From a checkpoint of a small mixture-of-experts model trained on Wikipedia: width 256.
Below are experts of layer 9 (counted from 0) of a mixture-of-experts language model. Rows are named gate (a neuron's input weights, with its number), up (a neuron's input weights, with its number), down (a neuron's output weights, with its number) and show model dimensions 0-255. Each number is 128 + 24 x the weight over its row's rms, rounded and kept within 0 to 255.
Before each expert's rows: "comes before" lists some tokens at least twice as common just after its tokens as in all text. This comes from a sample of Wikipedia text that the model never trained on. Tokens count by the router's weight.

# expert 39
comes before: "\n", " The", " the", " It", " \"", " In"
gate0 [152  96 100 105 149 117 167 107  62  76 155 122 104 140 123 158 139 109 112 107 154 138 121 125  93 140 111 136 120 167 131 150 120 118 121 147 157 131 145 102 157 169  84 144 115 115 142 145 180 129  92 132 113 149 145 132 123 156 147 115 143 136 152  89 113 130 163  99 115 151 165 154 104 120 138 155 111 166 122 127 164 147 110 136 155 105 107 151 163 126 113 127  93 121 126 127 117 141 128 129 130 163  88 132 107 126 126 133 129 114 159  75 151 119 137 124 154 107  75 163 174 168  75 102 156 104 154  93 107 120 146 151 179 155 149 130 100 134 144 162 143 138 139  99 112 107 103 117 111 123 140  65 100 113 113 107 160 110 126 165  90  99  91 149 136 118  99 134 133 138 144 118 179 163 171 143 125 146 146 122 160 134  94 122 127 129 125 132  88 190  90 169 157 109 111  97 131  95 146  91 139 162 107 139 149 141 139 131 138 123 107 132 132 106 100 144 128 135 145 122  90 106 131  98 115 157 127  90 135 130 134 139 141  64 144 118 156 117 119  95 158 148  89 116  98 120 128 121 122 146 160 141 106 118 128 121]
up0 [110 111 163  79 129 136 127  99 127 146 110 175 131 106 187 132 134 163 117 126 117 129 125 112 155 147 158 142 116 147 126 142 179 104 117 141 125 119 137 100 126 160 128  97 136 113 146 126 105 109 151 141 102 167 156 122 103 118 148 113  97 155  83 145 147 136 178  98 140 151 136 124 145 105 110 100 164 104 169 144 101 128  89 106 137 102  95 152 131 116 115  87 105 128 114 152 110 125 147 120 124 123 116 149 162 118 151  90 114 157 150 142 128 106 130  86 113 143 156 109 114 155 147 150 155 117 128 138 141 145 172 135  41 112 116 158  86 119 125 122 149 137  98 127  91 132 127 154 108 107 121 152  73 113 144 148 133 144 113 151 148  82 152 150 143 111 100 139 158  83 162 120 131 131 133 164 120 125 127  91 140 135 149  92 154 111 112 130  94  92 138 128 127 113 108 128 160 104 145 121 131 110 102 138 153  93 126 145 130 141 183  91 139 129 116 110 137 132 143 145 143 131 157 194 129  85 113  91  79 118 101 129 133 124 137 128 171 104 126  83  94 110 158  80 106 110 136 207 150 122 139 104 113 131 122 123]
down0 [150 157  75 110 132 134 111 142 128 111 142  89 113 142 129 130 120 165 135 116 135 139 147 145 129 118 128  95 105 120 120 144 140 176 118 165 151 176  99 145 139 160 141 130 128  92 131 134  97 174 137 100 134 169 119 138 113 183 116 155 132 121 103 150 127 110 135 131 100  99 139 156  95 108 161  91 119 156 159  94 199 160 124 121 117 111 149  99 129 106 158 123 145 170 148 150 134 126  98 150 121 163 113 165 162 111 134 144  64 148 123 101 137 124 131 135 139 107 100 128 136 147 130 106 160 148  88 133 131 120 138 105 154 141 111 140 123 131 171 135  98  96 132 118 155 117 132 161 116 127 152 113 155 117 150 119 147  96 115 149 136  94 107  83 135 156 133 137 133 118 109 107 135 136 131  93 174 117  99 144 141 150 164 156 118 142 171 152 119 206 147 115 163 165 117 126 165 141 117 137 105 134 183 130 166 105 126 130 107  91  86 109 141 124 138 110 178 104 132 132  89 134 149 133 132 135 133 115 139 117 136  85  84 140 183  86  76 124 144 127 162 171 131 141 113 115 103 135 120 165  95 127 126  97 133 159]
gate1 [118 132  75 111  94 163 159 140 135 146 127  88 116 134  75  85 110 148 157  99 152 100 112 163 122 131 144 139 140 118 124 136 134 115 106 143 117 113 120 140 106 152  76 149 141 107 124 163 131 118 138 131 152 146 116 159 112 135 164 137 125 143  88 121 134 121 146  93 145 139 134 110 128 124 120 190 128 147 159 117 124 138  87 140 156  79 138 134  97 167 143 175 129 158 152 154 142 101 146 114 114 150 119 132 112 102 124 110 172 109 104 106  92 163 147 108 117 143 154 131 169  81 137 140 112  79 105 156 165 156 106 168 156 105 131 123 131 120 154  79 114  89 131 173 113 138 131 120  95 136  81 105  94 113 116 148 107 113 156 108 152 134 141  84 128 122 181 166 133 146 135 132 147 128 107 132 140 160 122 112 126 137 135 146 145 167 124 111 102 145 106 146  99 137 117 175 102 109 153 104 118 126 102  83 121 131 133 129  94 130 167 123 125 138 187 138 109 103 122 109 127 147 123 104 142 132  77 154  55  93 120 142  89 121 175 122  78 139 105 124 125 133 129  72 119 130 109 106 159 146 132 127 123 117 147 134]
up1 [128 139  79  97 148 149 104 130  57 119 184 104 127 118 145 145  96  96 127 128 145  91 116 109 106 133 139 107 100 124 127 139  81 129 110 110 144 138 140  83 174  81 129 138 149 124 138 126 137 152 153 132 122 119 155 123 151 116 184 133 122 129 123 108 136 104 124 139 127 158 142 116 160 118 104 112 126 133 132  75 152 182 136 100 156 133 133 152  99 128  88 134 125 113 139 101 121  72 126 141 140 129 147 102  90 159 116 106 130 129 128 141 106 106 120 170 145 140 109  95 159 155  92 127 167 120 140 162 101 136 166 154 142 125 146 101 132 138 127 144 154 167 126 132 124 111  61 112 108 123 168 123 111 124  90 104 122 112 154 100  57  77 119 140 141 130 118 137  70 102 137 141 116 127 131 116 136 140 117 149  66 164 159 109 128 118 118 106 116 105 125 156  80 105 125 164 133 152 121 146 114 162  94 107 129 122 153 134 155 123 110 126 153 116 128 109 111 120 152 115 137 148 175 150 112 115 136 151 162 106 113 121  96  36 149 135 107 107 165 156 140 119 133 124 118 104 154 111 120 123 112 122 159 154 133 150]
down1 [123 132 167 122 132 115 143 148  97 139 124 148 113 107 121 147 150 123 135 126 122 128  92 149 107 205 136 132 159 129 138  75 135 169 139 190  97 103 135 138 144 160 112 139 143 116 123  76 118 140 134 124 121 105 109  96 153 141 138 161  89 115 132 132 108 151 122 105 128 136  82 127  89 101 119 149 128 116  79 154 155 113 134 143 112 167 108 108  92 121  99 141 122 135 160 169 174 150 109  97 111 101 102 135  99 168 116 104 104 108 129 149 114 108 125 174  56 165 133 138 131 141  78 139  88 127 124 109 124 150  73 107 120  96  96 116 149  95 132 138 114 108 150 169 123 157 133 123 125 126 102  97 137 142 108 140 150 149 154 107 121 160 142 148  94 132 164  91 158 146  83 118 121 117 129 114 113 149 121 136 131 120 113 157 145 144  84 125 122 138 103 167 132 120 161 128 137 106  80 111 105 130 163  96 157 134 108  91  85 112 158 163 126 134 139 156 135 133 158 106 108 101 131 143 141 116 122 130 118 117  98 135 162 143 122 122 144 174 124 121  95 167  96 130 117 146 162 166 141  84 114 163 116 134  72 132]

# expert 28
comes before: "1", "2", "\n", "0", "9", "3"
gate1 [124 128 116 160 129 100 117 140  67 167 111 161  89 154 114 136  98 111  96 142 145 150 138 109 111 116 143 126 121 127 126 140  96 142 144 160 115 108 167  80 109  96 147 137 130  98 142 192 163 148 123 122 143 121 126 141 157 122  93 174 114 130 178 141 152  99  92 138 117 118 165 110 155 126 189  64 154 156 165  99 155 149 154 118  87 110 151 158 134 128 102 165  86 109 118 122 136 131  96 130 111 141 147 139 110  92 116 132 133 113 157 106 118 122 132 166  78 120 145 114 170 126 175 133 100  60 161 133 108 142 152 131 121 129 126 115 133 128 125 114 128  95  96 119 115 118 149  93 121 135 120 118 122 126  82 124 151 149 116 108 114  98  99 122 161 120 136 112 144 145 148 141  75 148 128 102 135 147 116 177 124  82 118 130 154 128 132 146  81 115 137 123 136 138 169 111 183 136 115 137 139 103 120 113 104 128 119  98  96 108 132 164  92 158 136 172 118 111 162 123 117 114 108 161 118 146 144 126 130 162 130 136 101 134  95 163 145 120 144  94 137 108 130  93 173 132 121 103 153 153 117 100 173 131 126 104]
up1 [124 164 155 169 129 135 115 166  97 122 142 110  88 144 133 152 134 113 107 118 170  95 141 136 116 146 131  83 112 116 142 166  98 142 142 141 141 119 162  78 167 116 121 180 106 136 140 154 136 148 114 124 132  88 124 129 150 148  78 173 139 190 153 123 134 128  88 158 119 137 132 111 129 138 115 104 124 163 197 140 155 135 121 133 124 137 133 103 133 101 150 146 119 137 120 123 125 146 180 113 109 119 125 106 135 186 112 121 154 101 139  96 158 151 129 162 102 123 122 121 183 131 100 111 137 125 132 146 126 168 147 134 131 101  97 158 121 142 166  93 123 138 103 119 102 154 140  93 125 131  92 107 137 115 120 132 143 111 110  93  86 127  86  90 151  95  83 122 137 118 123 154  80 151 126 115 149 162  89 161 113 107 112 111 117 145 129 140 118 170 117 110 136 100 130 113 173 136 122 132 109 110 142 137 106 111 138  64 111  79 118 152 120 131  94 174 116  99 147 127 104 117  99 105 139 129 132 141 139 174 146 146 116 105  65 177 131 149 160 113 143 109 115 139 114 115 130 117 185 169 113 119 139 118 136 117]
down1 [104 137 146  87 139 172 119 136 155 122 109 128 148 140 108  97 134 101 151 161  99 123 145 135 148  96 111 112 112 102  71 120 111 127 110 123  99 135 103 114 148 106 137 137 119 157 125 126 151 139 162  88 118 111 168 151 170 124 108 113 100 135 127 131 121 130 127 127 149 134 143  80 135  63 166 135 119 126 135 101 122 137 129 140  98  75 125 117 140 132 134  82 129 147 127 163 146  89  98 124 126 100  98 177  88 112 192  93 123 215 156 128 106 152 111 191 127 129 167 122 107  73 114  91 163 112 131 143 122 172 119 144 151  80 142 122 106  99 130  96 140 115 168 117 150 105 103 128 128 101 123 117 130 130 104 131 149 139 131 140 178 100 127 165 109 123 127  99 201 155 119 148 130 168 138 119 106 139 160  98 108 143 115 123 117 150 109 156  84 115 125 123 130 110 124 100  96 134 137 106 113 152 134 125 161 120  95 126 120 155 105 108  93 120 130 128 139 120  99 133 134 146  95 103 144 141 128 118 138 146  84  89 122 119 162 119 155 116 129 142 149 101 144 168 125 141  99 103 124 133 114  68 132 143 134 138]
gate2 [117 125  85 147  78 178 120 129  92 114 151  97 113 178 103 168 125 133 107 135 157 121 137 156  95 142 131 129 147 166 155 116 137 124 123 102 101 131 110 135 140 162 136 148 128 122  91 133 167 136  95 122 118 116 111 139 106 130 167 122 153 132 133 107 113 131 126 161 136 131  81 148 138 139 146 127  90 160 149 149 131 130 100 133 116 119 128 146  76 101 169 122 102 141 109 111 143 136 161 114 103 143 130 103 185 116 118 121 114 118 191 119 165 131 139 131 106 126 114 124 155 129 108 128 133  84 115 105 150  65 116 108 159 151  51 131 140 131 133 175 142 141 107 130 126 101 144 116 119 112 146 129 132 107 150 113  89 129 137 119  93 120 154 144 135 119 125 137  98 135 161 121 114 117 131 126 153 132 110  60 121  91 134 112 120 154 159  53 127 132 132 146 127 148 107 114 128 154 150 126 162 154 102 168 138  76 105 136 134 134 141 151  93 128 143 172 129 101 119 126 137 141 104 117 133 120 117  96 173 166 176 167 121 123 143 116  61 144 135  94 171 128 135 101 127  89 150 112 107 119 157  77 128 160 146 147]
up2 [158 117 111 124 115 144 132 159 121 139 158 115 130 113 144 106 139  88  89 124 161 101 140 158 108 115 163 118 129 141 170 142  93 115  82 107  85 138 132 119 138 112 144 106 170 120 128 151 176 105 109 102 105 120 108 179 113 104 122 144 161 159 166 113 109 124 146 117 153 145 107 189 139 142 153 132 100 179 111 138 179  84 119 116 127 152 114 128 136 149 155 159 120 100 115 104 127  87 114 149 147 130 154 156 135 137 144 122 148 146 124  92  93 109 108 154 135  75 161 107 166 132 145  93 111  79 164 105 122  91 144 121 157 109  93 139 130  98 160 138 131 107 123 134 147 127 137 144 133 154  56 117  79 138 152 114 142 109  88 150 137  97 113 139 146 133 122 145  93 175 149 148 114 129 119 124 142  81 149 111 108 100  87 128 131 132 123 114 129  67 150 135 167 127 118 127 129 138 127 126 136 116 137 123 139 136 105  85 149  79 149 141 101 132 138 180  90 124 116 123 147 133 112 102 127 127 127  61 130 135 138 166 141 108 133 109  82 131 110 100 152 131 163 160 146 128 108 102 105 153 140  90 110 134 105 143]
down2 [100 133 183 120 159 123 118 128 103  92 132 133 161 131 160 127 138 115 152 122  89 113 126 138 118 135 119 130 128 148 123 104 125 126 128 142 150  98  75 121 150 131 111 142 127  96 129  92 127 153 132 133 136 161 111 136 122 142 142 114 121 154  72 134 131 114 152 102 116 125 100  46 154 118 133 130 128 125  86 140 122 136 104 131 141 132 135 127 118 121  55 123 131 112 110 185 132 125 129 119 127 122 115 127 158 124 124 142 111  59 120 114 100 144 151 119  78 105 104  70 110 125 124 134 138  90 113 111  96 169 104 110 134 130 136 147 164 142 133 129 136 134 158 155 122 150  75 124 147 114 134 185 155 108 132  86 135 114 164  87 137 132  94 132 147 119 125  99 152 107 163 129 153 100 145  99 112 138 134 113 154 111 113 140 130  74 119 160 129 119 128 147 147 154 137 176 120 175 107 127 141  83 127 171  88 140  94 120  94 140 120 149 122 157 144 120 108 153 151 136  96 126 130 130  83 117 158 112 155 112 109 139 172 138 137 158 156 127 140 174 122 123 115  88 102 165 139 147 158  77 180  71  89 144 144 121]

# expert 63
comes before: "1", "2", " and", "6", "3", "|"
gate0 [106 132 140 144  73 130 158 150 143 116 100 148 143 156 110 132 132 133 114 125 156 143 149 119 147 109 113 175 131 126 141  90 136 128  87 142 109 137  88 107 156 151 115 100 147 113 104  52 112 135 167 145 175 140 132 120 163 112 149 143 129 129  60 144 120 171 171 129 100 110 146  98 141 130 125 110 146 142 127 173 128  80 106  92 136 141 136 109 113 104 154 118 163 141 144 142 137 124 142 139 129 170  87 149 113 163 152 143 168 126 148 131 151 169 133 173 123 150 102 155 127 145 121 133 136 111  86 119 134 110 144  91 156 154  82 115 156 108  95 103  84  93 125 167 115 107 113 122 103 139 103 183 125 133 149  72 135 100 109 171 137 111 151 114 115 119 143 150 126 150 132 101  80 115 110 113 139  76 162 110 128  84 118 109 104  87 145 128 117  89 115 162 142 100 131 102 144 123 137 119 106  86 136 133 108 119  91 116 129  68 137 111 132 141 125 145 121 148 129 110 115  91 118  91 126  94  89 136 120 116 153 138 116 135  87 144 119 155 140 168 116 119 132  78 146 144 146 119 114 127 128 138 106 134 149 162]
up0 [150 132 146 106 126 121 130 110  98 125 116 197 143 153 144  93  97  96 136 136 147 150 135 129 126 125 138 127 151 108 100 113 110 108 136 139 171  86 152 128 159 135 105 127 102 129 152 140 131 130 118 149 124 161  97 112 148 154 127 129 127 162 105 105 139 139 114 147  98 128 131 149  94 130 115 126 121 141 142 179 124 118 136 144  88 184 118 143 135 143  96 131 128 130 132 100 137  98  91 158 128 136 116 156 122 124 131 169 154 138 140 145  80  86 107 114 123 107 115 113 196 149 128  85 117 127  70 123 156 145 169 102 117 114 144 139 143 104 159 121 177 169 120 158 156 114 119 112 140 149  75 123 147 126 114  87 105 117 124 109 150  76 107 169 124 144 118  99 100 122 127 150 124 138 107 152 120 111 127 145 133 140 145 132 106 104 144 166 160 159 161 187 124 142 117 134 123  93 141 142 119  83 122 132 167 126 148  44  97 100 102 147 115  92 122 144 123 142  90 135 112 158 110 117 102 104 169 133 157 139  87 157  93 149 104 150 132 114  66 168  96 140 151 141 120 125 147 143 150 132 110 159  97 151  96 106]
down0 [142 129  81 160 117 177  95 137 148 150 143 128 120 134 130  90 101 141 151  98  76 160 108 163 133 169 124  85 169  89 167 157 114 125 122  88  88 118 135 132 116 138 158 128 142 139  95 137 136 100  99 119 114  86 159 136 149 105 128 128 116 148 138 108 146 159 122  87 123 121 111 161 136  78 146 104 107 141 132 114 155 168 155 134 105 106 164 120  67 161 128 131 139 140  98 123 118 118 150  87 135 122 131 148 165 126 133 122 115 111 127 127 127 143 155 109 155 142 110 168 111  96 144 147 118 148 166 110 113  99 141 172 123  75 134 122 176  99 103 112 157 125 132 153 111 116 124 125 142 117 147 111 116 107 136 109 131 128 141  90 133 136 107 101 106  88 141 117 159 128 145  95 181 138  84 132 132 147 121 101 127 118 121 143 125 137  36 142  84  71 104  95 126 123  95 119 123  95 153 115 174 161 114 145  88 105 140 118 147 124 135 149 178 104 128 146 124 137 176 141 122 169 133 119 134 118 120 131 142 152 148 108 132 115 117 112 140 132 135 103 136  95 136 139 143 165  72 160 127 127 177 145 124 122 116 124]
gate1 [149 113 132 147 149 146  90 144 144  91 143  99 148 163 123 128 140 153 100 130 164 109 105 170 139 141 148 200  77 172 126  93 115 145  83 138 120  89 128 121 100 178 109 128 140  82 169 127 130  92 106  97 111 127 125 146 156 132 122 142 126 142 119 128 156 151 121 114 121 103 210  97 101 171 102 111  96 121 162 139 151 142 125 128 133 155 137 138 128 126 132 155 144 172 138 122 164 133 171 121  84 150 128 162 132 111 157 118 137 134 106  94 174  80 134 103 115 148 100 109 142 117 131 122 140 126 118 112 105 143 113  92 128 119 118 129 134 127 101 132 155  95 148 110 162 125 101 121 103 159 134  62 144 152 126 126 148 129 140 161 128 114 133 130 151 115 190 127 169 128 126  75 105 117 139 132 131 121 132 126  81  96 163 148 113 140 148 134 139 145  98 185 116 129 123 111  95 101 133 133 115 110 123 115 144 118 109 132 114  90 118 123 124 121 165  88 113 131  68 161 111 103 123 139 157 151 122 106 107 120 122  96  99 110 148  97 129 109 140 112 117 178 155 155 159 133  76 108 136 132 137  89 120 113 137 138]
up1 [110 114 116 138 105 117 124 151 150  61 102 127 131 147 138 102 160 127  96 129  99 122 111 120 120 145 144 154 121 115 110 106 145 122 100 138 132 106 152 130 127 126  70 133 108 102 152 122 145 116 102 150 130 124 105 154 181 139  83 159 152 127 113 122  96 169 160 122 113 135 171 115 137 157 128 118  84 130 158 137 127 114 121 124 148 139 140 119 157 123 142 191 136 120 123 148 136 155 128 153 121 170 113 174 130  98 153 108 125 117 116 128 146 118 129  90  87 129 116 115 109 122 124 134 178 122  81 119 122 148 135  75 158 135 118 125 152 153 127 130 128  99 127 134 153 144 107 138 107 127 125  78 166 165 114 127 137 157 114 147 109 122 133  84 110 111 133 146 126  93 115  69 101 123 137 108 110  83 117 132 146  56 114 146 126 133 147 153  94 157 120 194 113 131 131 114 127 129 115  96 105 120 102  80 158 156 151 102  70 126 137 136 135 118 136 106  62 104  96 157  87 150 125 173 152 139 100 110 124 110 153 117 152  99 188 137 157 136 120 154 129 122 114 117  98 121  96 151 115 149 128 179 135 102 147 171]
down1 [103 103 135 148 125 125 144 137 123 113  82 128 104 173 116 139 112 139 168  89 147 140 137 154  79 121 106 115 175 131 151 115 126  97 157 168 123 120 176 130 123 139 138 168  85 112 178 118 142 103 110 167 109  97 124 167 167 158 162 123 163 155 115 130 142 112  95  95 124 159  86  98 148  81  82 138 129 146 133 104 101 133 108 113 163 114 154 157 113 125 162 132 144 142 162 181 112 139 155  89 132 114 136 144 121 148 114 123 154 136 154  88 135 126 107 127 154 125 120 112 147 128 155 139 133 104 100 123 145 178 107 120 122 126 118 129 163 107 107 131 175 122 109 123  94 130 118  97 127 138  95 124  97 112 116 116 129 147 124  90 123 168  86 130 126 130 155 165 134 123 131 131 102 101  93  78 117 128 157 100 115 135  96 151 104 151 126 165  81 170 112 142 123 103 129 129 107 163 131 132 138 131 141  88 105 162 182 137 112 103 160 155 105 104 156 135 128 126 156 125 147 163 118  91 129 149  67 156  78  82 162 122 156 119 126 110 141 151  88 120 126 143 113 152 145 109  99 119 128 103 140 129 133  98 116 148]

# expert 14
comes before: " a", " the", " to", " in", " be", " by"
gate1 [136 151 117 184 105  96 144 160 111 128 111 104 118 119 120 122 136  93 111  87 141 154 158 140 121 145 122 120 123 105  94  89  94 138 105 124 142 134 140 124 171 155 115  95 183  76 104 138 120 105 130 132  79 109 100 133 111 118 158 153 112 152 140 118 133 152 188 123 121 124 105 192  84 138 140 156 150 122 136  83 128 134 187 151 141 138 167 155 143 111 117 104 101 145 156 154 131 118 116 122 151 125 124  88 127 150 143 100 130 118 130  99 143 180  89 178 125 134 120 133 150  93 122 127 156 105 131 119 158 125 159 114 166 151 113 142 199 127 184 119 124 132 106 144 123 127 116  98  88 128 143 134 153 111 125 159 111 119 119 112 133 105 202 124 127 119 112 136 133 141 122 122 128 145 158  95 126 132 119 152 142 119 128 148 106 124 177 163  92 119 111 153 103 130 145 108 138 114 124 137 122 126 130 109 135 157 128 155 154 111 139 140 137 113 126 163  88 121 114 106 166 137 114 160 129 181 117  95 147 144 153 115 150 131 190 163 114 124 137 127 115 126 121 101 131  95 131  80 102 157 147 187 169 115 145 153]
up1 [151 124 112 112 101 165  90  63 137 127 156 102 139 165 115 127 156 151 167 110  89  68 116 151 129 125 118 129 124 147 112 192 145 111 138 103 112 142 123 126  89 149  87 132 145 116 136 129  72 148 122 117 154 125 143 146 133 108 106 111 133 157 130 140 140 119 119 167 127  99 106 129 108 101  98 117  97 133 107 163 149 141  83  84 151 142 122 112 124 122 102 128  88 105 126  98 157 147 174  82 115 140 140 106 103  99  94 117 143 109 124 125 152 115 122 155 113 131 125 132  82 153 134 135 149 124 124 160 148 111  84 140 144 137 114 133 118 120 135 129 134 151 115 118 118 154  81 101 166  94  96 170 133 101  94  92 110 123 107 144  94 161  94 188 115 140 165 147 164 117 103 135 129 154  96 184 142 143 129 164 121 120 148 146 125 128 151 161 120 119 133  98 140 117 128 111 127 113 130 149 132 112 115 147 130 123 132 123 103 179 129 109 120 105 127 166 135 148  97 119 108 144 116 145  93 156 124 114 147 116 122 171 104  52 132 152 162 146  84 125 101  85 157 161 135 146 162 153 102 102 155 137 125 150 169 147]
down1 [145  98 174 161 105 146 104 103 126 140 126 120 109 128 114  94 131 120 150 113 134 118 105  96 132 145 140 119 119 101 117 129 147 147 144 108 175 118 107 110 113 131 122 128 110 166 137  81  98 138 127 138 111 125 161 121 107 192 139 107 137 109  99 143 139  75 131 123 150 177 147  88 119 126 125 117 122 138 153 135 138  99 112 133 120 178 157 113 123 114 157 182 141 159 123 115 157 156 129 119  80  89 112 149 158 168 152 181 100 125 132 113 150 182 117 129 163 147 185 142 134 137 158 122  93 136 123  95 150 166 129 140 127 146 180 143 115 141 101 135 116 105 123 144 199 116 174 170 129 126 106 119 158 152 118 149 138 128  87 104 146 119 157 153  78 122 130 117 153 113 109 167 133 132 158 111 164 100 139 150 146 139 127 141 133 151 134 109 106 144 165 107 135 144 106 171 141 147 157 160 138 109 143 102 132 131  78  46 121 130 113 146 130 135 161 123 137 118 192 108 129 132 115 102 134 114 139 108  91 107 149 142 117 150 118 124 143 103 114 119 159  97 131 102  98 121  99 107 168 134 129 114 140 125 146  92]
gate2 [ 88 106 149 130 144 141 172 105 110 136 143 132 145 154  97 116 167 162 105 160 122  93 141 128 127 172  91 137 100 118 136 133 115 145 119 103 182 131 145 126 132 112  95 132 117 109 119  89 149 128  98 124 117 129 114 105 137  72 161 146 128  98 135 125  86 139  98 126 138  73 177 158 109 103 124 102  76 109 103 141 147 120 115 139 165 116  90  99  63 135 111  99 107 118 116 141 128 118 107  92  94 141 124 111 137 124 157  86 134 148 148 138 115 123 122 122 141 145 109 129 130 138 139 131 155 139  87 183 117 135 123 120 149 104  99 128 126 133 140 149 129 133 158 139  89 105 134 140 132  88 127 143 177 134  70 164 133 136 147 120 101 122 181 128 146  78 134 155 110 153  91  92 105 145  79 108 108 136 129  98  86 128 114 118 101 127 130 138  84 122 130  92 116 123 135 160 112 121 122 126 118 151 152 146 149 209 135 154 122 105 138 140 154 135 177 128 140 141 164 122 112  73 132 106 161 123 114 116 148  92 131 152 101 103 106 128 137 169 167 122  99  72 139 123 139 128 147 105 154 123 107 123 119 155 128 108]
up2 [130 109 139 144 125 103 134 146 164 102 145  85 149  98 125 145 169 142 163  99 162 120  96 153 111 174 105 134 118 103 137 152 115 143 115 127 155  90 170 115 170 138 134 119 132 112 100 136 118 146 123 137 150 159 144 123 171 126 106 136 108 114 135  81 144 153 110 156 120 122 109 146  77  95 119 138 129 106 110 108 174 136 100 156 116 125 126 113 158 152 112 116  95  87 170 160 153 111 107 134 140 125 113 117 160  93 105  96 181 141 147 133 152 146 161 148  99 168 129 138 178  97 134  86 137 114 113 158 128 142 138 119 133 144 119 159 131 138 187 124  93 111 110 165 108 130 123 120  74 132 123 114 114 132  99 145 118 161 107 109 150 130 148  91 107 165 161 133 115 164 112 169 114 126  80 127 146 117 101 124 100 109 100  99 131 124 149 136 112 167 117 140  98 170 133 115 145 110 119 109 103 101 144 103 162 112 131 139 126  98 135 144 164 163 166 165 119 105 145  80 106  99 154 142 133 106 131 110 121 157  83 129 120 133 159 135  95 142 109 153  94 108 138 116 150 104 108 168 169 107 125 154 154 189 166 135]
down2 [115  99 152  99 137 104 110 105 127 102 105 126 141 142 152 165  83 126  96 143 133 124 104 121  93 131  69 141 107 182 123  89 146 142 103 138 121 137 138 142 147 125 119  87 133 115 133 124 120  85 133 126 166 130 142 119 114 151 125 149 134 121 140 130 121  99 152 151 132 128 113 107  73 144 123 140 100 156 136 153  94 135 151  98 204 130 140 165 146 110 105 135 159 120 149  75 141 154 128 144  86 138 160 145 134 136 122 102 113 135 105 124 154 130 126  71 125 155 137 125 131 184 110  68  99  70 160 141 150 114 154 106 162 121 154 113 147 118 121  95 142  80 127 128 122 113  98 138  97 133  91 160 135 166 177 143 112 123 120 142 116 160 161 162 148 162 132 103 128 163 162 149 117 121 152 118 131 161 110 145 157 118 135 113 148 191 152 127 150 106 126 162 157 128 113 181 174 138 122 143 134 106 141 129 170  78 121 106 129 126 141 108 136  90 123 154 145  99 111  98 127 116 102 157 163 104 122 127  94 147 126 163 135 134 143 143 128 143  92 111 130 139  79 140 101 163  95 113 167 127 125 132 112 128 140 120]